Experts of a small language model: 6156 steps.
Below are experts of layer 6 (counted from 0) of a mixture-of-experts language model. Rows are named router (the router's row for the expert), down (a neuron's output weights, with its number) and show model dimensions 0-111. Each number is 500 + 25 x the weight over its row's rms, rounded and kept within 0 to 999. Numbers have three digits each.
Before each expert's rows: "raises" lists some tokens whose logits its average output raises strongly, later layers aside; "comes before" lists some tokens at least twice as common just after its tokens as in all text. This comes from a sample of Wikipedia text that the model never trained on. Tokens count by the router's weight.

# expert 9
raises: " |", " ", ",", ".", " In", " The"
comes before: " ", " The", " the", "==", "The", " In"
router:525501499473504515512463477502460486493490480528498522467490443510507503484491547506550484469491503469502471535527489511533497539526549484466459501521535477475527450516461455510492508463511480490478515502517536505502465514503506538482507461515487453492494488503523515517495482489489509470537470476499507536539526513488494524518502473489
down1:522460479508497524522477502540495495485491486540514477529491510532489530476513498492507439534532522479545520508538486488473565493530476515479503480468494459512470503469521559482475533514480469513474525517500470468518532497501498499528525513521500534510484493512509468506452518496522490529489505479508485518505557558514512518521511490460
down2:495522527515501490470508476523525495515485511508487506497488497493477512500524451507488496488465490518463514543543492503491542555483493516498506474505499520529502521450498548469544506526522483529470496513564518498556529456482498475489479499537556480484493480477540518519496532465514496532532486499496522530516534514484462497486487533519
down3:534486455499476478530461494486499503514512458482471482528523467551512492527508500497450499507499480460542512493511498509520502483523535498451525537504456500537521567473488489532537513509452498541457492540496512506504491530509492488509481451450521475501497486518525500456468473526515479488521498516502527531487510503514511529501481488498
down4:493524536551446511486491504492468535496505506459525463529493494521513467487505440507485474532468489484511513501478480474491508521567475530491533525511517513536530477509536493540488469518448501495522458497492491489470512478480515493443471482521530485501522492486482525493520498508500505493494509510536553485497457502489498484468504475526
down5:533495512484489483487511472502495509494528532511480506514451495494480523498491498536509518506505488520505466567508520474501481492489500467485519516495485481501560501471468484484469517451487494523543462480499527499514479479529480510512507439544476517514510429482523484495501486474479549504505546516549446475485490541526521505523523524549
down6:511519482521524515482470527514495501501546510505455504495520507516489487516446524417512496489529468543542500480521479517489505477520510535497505469496530464518529464491519524542529524466495499467529502507492522486500470500497504530503519514476501486497505493473539516534494508477506502457495498460532478474535507434512496501491538476482
down7:516502504507466490525508526502494511446476511479478546474509474493497484463552514509504497442502497475479476524503517476537466486490518507470499510470492503500489484519506434504493532475504468533465501489504494523514495498510481500495456501486520512478469488492499485504505500517539520460513487479525499502513539484515484514523519477528
down8:472501549521482498545534470478519480497497490525505506486507508531494499484511520557485497505493470486483480493488542493498493484524533503490507486500494452559480513455484519537481448517494505492477546470473533503523503501484486470507480512493484490477495513500497509475508540525490509483470483515480517501493502525520503525476506465530
down9:523480496496478512510536540482531511489481523495519509452441503485528476519502464526502460544514500470505538491509504448539480520496473477485476524500482497530499486520490515500513505478494507503503509519511521510501458488505478515531452516531474499528527506552523452513508537526485484484472463524495529475501500547467497451489458550492
down10:499523505511525503489495486494517501465512495508520537528490474496489489485482570496517544491500514521518430498531530499554502490497531498514524487505473471492502502544540502506485522503515508481540554488478499478510466479463536476509472495509503521518518493473503500437495504511463518513478530515527502474494513520501506506459531492489
down11:515510520511518479494458586473519472481508519513517481490510514504510540509510502482551492513510523517521483517518460466512480469451477517537503483496487500480522508538513492506493489498491525497495432489533502482543497533486474511508506471506515508481450529508539524518484502489481518520495533514555526516495515490479466469466467508499
down12:466478471560469479513483525555501492505490497537487503508477491471495473505472568476508517512455482479488502483508501466454425511533466476487507465529519487501487453473480485519495477475505554496488502491454461478492520519528530506504498487560521507472501493511516472502482478501541461504524517479542528494525471483516492485471507513513
down13:489510497518471504492517546506482498489478487512480485448512505496536485537524482505515484458520495480501543506510506476532513536490497499541468476462456525531510534482516482512486507521519480540478506486538511478500516464525505464509466482515574540501493474466460458468481505518497504473441479469516523464479495479493472523527502480499

# expert 24
raises: "-", ".", ",", " and", " |"
comes before: "==", "===", "=", "The", "-", "In"
router:486446505484481504515502495515512500471497476542518476471475498487502469538504530533491473501492447481508507517491539480544484529444494546499513498487518521529492494538485490530529501532528505535514510470481506520498447487513509494489511492496460505504526473514512506556573490482516498527531548474493490481529510496532436513526515457512
down0:517530524517495559509486497468506478497481495438478507463490525521460477446475482495514479517459504492467504486481511527444497493480521495503517499522517501535478482485464548487478478528502503488520536477503483474522483512559496513481464477435512513436495519522483449526463531514517445504489473483484496518479468487529465520525530455498
down1:516524514562509519544438480508518497502463500513498485496508526497446527488459478504461472547496504513482454463511503509502516546480535506536503516505531501537531480483479501488476496489509502481520487476520534500486514493484533507513524474470445478483500498519500493472496507513516476449540519520547478485525508475516507508488506469500
down2:485529539488485505493507492498539494521508485499480506538495494473498526500522509520457541514481461513488512495485503498518520463500477489561526444477481534493493501498506505464461517493473540499487490543492524495499537509498492462461471485507475538511461470490522468500507475497502488491475537463536471495527488455492491522482556489541
down3:463553490446534499474490489491481532510521476563491501496491505520511488552470461503513483537528468518521500504502499475517514468534502490495542478489489438549497484491465487519502509493502487471519513481503494508462521521499484509499512525473523548468489535473498463571464503478478525486517517474500490481533490486500511492502480462528
down4:524499519463519521497484492447529514532481500476491487479495486498487518489497515498521468537493461486487456484521531508516481512529517460541486486481490516485555480477525488468522506489516448521496527482528480518480528501500460510506473504512506506474500430505493456473523526499526462453495508501540477473535499523530478472511471482461
down5:468479530476505563521494522513520479470478498510496496518481457526495502519492479502489497518532508545461467521503490513547527502485530492497483494516508533539504527520503495517492496497527517517520485530505462489540488457493521525480494479483508474515455481522492476520491529504466488472536515473513500496479486457479486490468484492505
down6:513515473477508525553523502510522496488534508524501488496510507501521469495474479503514517514503498546530509502506450539477535519481515466503505488506525439473475512525523513519464490524476536464490521505486547506533482460486471476508458445521518475509496495495489499517488473496506491529480474494503466495478514471508488502468452449524
down7:471495483523498496466518492477578474531503508496512459476492523500486504479518459534537486512536517525480450499487506561496480469478476469505467518489467546507564494475497504477479490501536492466519513507484489524513491490432474444528503489559474526522503490517471498505466519514521471552501526502507469536500522497493503522538516467502
down8:519485503511486481503494469486547472503502543433521517546505479495490507522453522527519445523484484490498496502477497516467538497472527501492484470513524466503486500458525483525492506525546470526504478536496504492471481539518551480499490507545522524511484472519488484532509463467494467485497519479489473555551465528511523537491502487483
down9:507483478531484526508507505462441486471503493518502519527490509587483492476520557488505524518474458514490490488527488478464499495506479528517457511504481451479454533503542513485521528529484543521476503519449538499463526526506496479507504556520467542492521511452496524483467506482504483489472502510505485516536535503517531522478484495501
down10:519509517502507482498489465503491509500507480523492533494500453523449515513522489448503490527503495527537509491476482504506473532518515498456494548469470502552505517476457477488518496484521508490528494483450519475480492546524499487477464539484543485520542472468522490540475540505464477487550547489488500510513514480493454465522486497501
down11:511507426500556526497492511524488500524496526502517476500485490498528501475504529541436508495463517534510469475545504465488436499496488530519498557535524478503493495520499440510514525507502474468498499468491523489523467557496518493492493492482504521477459504512475492494497516522519524502458516508493493451511499497470453513452532469500
down12:530486459529469515514487525497494546496468508482501503541538487528492504497548492525517498490498501456486508451456524492519465492488516490471508552462542489495516532522483525503470522497450527504524527508491456498546494522483476473491481524491484518488515517468513541462515457492531501515507527474527507507496475518501506519489484512557

# expert 10
raises: " the", " ", " his", " a"
comes before: " the", " ", " a", " his", " an", " this"
router:466534480500516498474476495517509530445532495512502487517486527519517502479456448459510501568517496541471510543508479498511546489502510486482470470517488499502497507503480478480447495540489488495473523480462492492526512457496434525478501471468481482489506546507522452477535530505468521505496469514501467502501532458481538524521518463517
down0:516473477494494553492556518497477549516508497460482480457496497554513470491467480497508470523477565518509546529528476530519523522494522509510495479452481501553494529532511496492515492471503537473537544532464518508502481492457533505469511483461494506519479495504477491492517564514511494491513507516439500487495465467498502511486500458508
down1:507486525474493538458520500499473481531503477488501507518444492501464448498453554527502490542503524513483511508487504509468479496545551546507517526540480509482452470504502477545489487516476485506511500490497504450489461476518478456483508504530518509491539455516476498501507523500505564485503512518484491507541452474519481546479507498504
down2:503492455496483520564513506519502472539484538477497565484538506527468465463479453493493485463527523479455481542508528498499497475455525481487506496507484490510513526518534493490488498514488465493533450522497528533469527494487525544495497462510488528534485482514496518497495487426483459445488498518535489522494470519512472488522475528492
down3:488496495479481549512530508489514476506508499513481556532474538485487482510489502485468533491447502475533540496499548529489527509520496506533478486506497506499466509476540477512520493468489497489502538472484496462505489495558485489504454517517499526430490477523499532523492473495476529522475499462527463495481525524503536520479528498494
down4:481521489491535504511524530496460488519536481481504488476480518513472472506428500533523509527459481503496464520482497526488447538506521492491479487530491499464526484555494501511524485532496513463528530466479506476466492555505500460499534473484464590457478475503484478488505492534492516468491508505493479502529488483484536529482510528510
down5:466491539493516523506483505476474490526496503485490520506497510535523497514522527490473497497452472505514447487512482530500484494521514481507481511513456515475499501526535518520497473467543529488489487507562494462470463491485474510525478499486567520489452466469485541536508511511499546504484473548523487473512514486484446489513474496488
down6:499494421536473524490494523524484457544484518513487516475523514481492529504462483504442499516463510527495532521457496477497483481519500501507492512493504533492542493498487481498496506523507492512507457518477478490495528520484482508521531473481540488479522524536491504521499481508484544503509463496471537542515488492497498528516498462479
down7:462517526480480540513496507504523469523507449510483475482493517545501483480474517524499506453481463504493478503506515495528517510521506488459481489501504533499508503510504533511497515516461499533478493517494503565549476551535527552512528452505440524471531447506539519490517472517514506524451497474508480543479509507524514464513532515466
down8:510505498502503492513515513530496462535477511478497508485442506509497480528524516521507506533501448456462503479497567486497474508503474492502526519508483515482494472509491481486467484527499494510523475507544486421510510521533474534517447464486505498553498538510489441478519482552504517490509476533484536480488493475493535514508493484490
down9:518520456512476508519479528475497526510509516491528543479484519482518470486463508482514494526491480466457508503497470485514517501513463463519519533468476468489501481466534506519517470514476489545472504523501511521492495513492500524525528561477503468478495523508501486546500512481474481497505489543486517506499471511476519458438519532481
down10:473482518511472485478441537477506500507506542527508516530497534506525509527492460490493481477552452475519502548511478519532500519559504513548495490484499501536463536484508503496520494521471473512527517480471508527470502522513499522506471453481527517510481448456502519560484507485532531507478504460474493500477494549516492491507462533473
down11:535511501549501469517577517525497483448531510473479519510505499502474516508488508457532511506479528528526491481485493501505502477520444501463501523485470524469472546554484526506536477540493504526499459498494500537534514480518511446537497514549506510514518524512478474489472519502481496526460479497536479484475525516470498472484504503488
down12:476473532509520508494471486497529520507515520492540490491497484498495439501470478476495502474542459539474433482492493476438470537520489491503501534518505530477519508500479510491493534475495494499467476514512501501497509506486474474482510452504509525495518474521506489528460493483513510556480518481520527525532450510493459537519464561493

# expert 28
raises: "el", "l", "on", "il"
comes before: "1", "2", "0", "9", "8", "3"
router:485520461532508517469490528475561506513503551460485501511478514549529543502507514507467508465488529516503517451488535461511493502537514488505503493495478491518472503536529492543487557485533503505516477541495460511496469502502490487502509504472496499428471498509521482535485543494521453523518475511514509510488476461501449465477472498506
down1:495493501508525476499514468555490495485521529484512561537522526532552492476498426511509510493503489470478486520525500497464506505526489544500480497506512558496525494463497488473475464500486494490480476465503437521472512534469508523484493508548533488476484454480496518499527537413496518523524548477491536500484504484502537501484521515469
down2:523465470499497514519500484490480498502511494506509509538502499553494524489463507520548492504512564509513483503504512547543505511546541500469498500511483502527470498525507499482473562519507489565493485503472525537543535499509509525536474504526501458515456563496507523515543516498498524508483503492497508486507545515509510514502520481492
down3:519485479464510515526535477525484487483507524520459572505456498496549476542489537493446481546489469501501521586492504503464498484485497533496493548507507508500451490481535464533500480515470520493516527518497525447511484509531499510495485499510523488503510522514473482522509471497437509496503482529482502498482495440531489552508484450507
down4:522486451513499524455540504544509532508483551423476507525510543501450478507483486509500475509497481493472519527442514474511503501499488493440499488496498518483511513482522457508459509469514520506490494508466495507510532466503493518497497465516517528522525476478498514534524476530501471453473445497496472520546486439494497454560465518519
down5:490530472558469494510539519476518479500472499532486478479533525502495495515455503474518511463534523493548504465461523535482487532505483503497491495516514468488515548521483475495496520515517496496500511468421473542552456486488493531500506505486550523484483545501521503514560519541468460473464479471527491481503505488497514452507540483510
down6:507480537481509545511498537517509514493532527488506492496482492490500490485519481524510490513491490486511481497462507531507531509480484539521470492489529540462511527534437480456495520518464539522503459502496551509536490476513523544516479511500541475503492525483552514538496525515530529510501490458494459453458462496514569526518484516507
down7:484511507478499537527473527516505533536485495521474463512516457498476494533508505494450523480477494543515496498497519487467454550516479489502546494478537490539470496501537530494540518512489476517467491518525513529508529471547510454502455561545463492508481494497568479496465507515502519504491478493530511514499475472537488545517505536489
down8:509479493479484538487533520484451477547492498516547562479506466518503492506466506460530500488501480485496484572531525504514526528543469549534512490520502489467475464448487537506477495505484492544540466474532518509478514468511517486473490485482501517494508485493485489466492463481489476493471490516505488471512484545468485535518494519505
down9:476502514477507523489547453502488538499511516503496488555472467460489514488489539515506497518501505558516519462488501461526529517522534483512473436500534492488524515521536541503483511495497505499507542467511512460507494496516497515413477502501477505493479548522500485465515522484522499549491506534456499541534484471514518526494486476516
down10:531535461471472519549516502513512480468488457497488503481500486509531509503498523482529501497506494475488467476546491492495506551541476486513539500526470476538461536511549442533492524528509474513477495476496474485481491509530525469539547494487471491454493491521498474475518496494534506531513512505525475529491554446486489461491467535465
down11:498497482524474496465509463520552493562495509498440486499468482498484496509489492477470503484492532445473544493476512509493526523494491466511510442512472470501515508500512497527515473483522463508481497523512492538489460474548542474527517484494501473490484488552498480489544538504518539463504517516489482484507527471471485494516442519489
down12:460499462468508492518496515480502491469478474500468535515450531479525495521505519474526516490560503521551506483481541546483533524495508501533519478522470502446522533467485492478486503502493487456469537524496479493501494487503481540484481484494483491500482516498469527486467479527502530534503514482507487490511531536504520480538490541520
down13:479485483518496493509505475500498512502519472511493495483486511512507492545474485502535537504531501526537530510548483516487514499498483467542517446477480518471493486463467529509493510530486522513478487518494531486471485473479562482460531499460479475515534517475490497499466476530537497509497519490478508510525494558504553462515531493489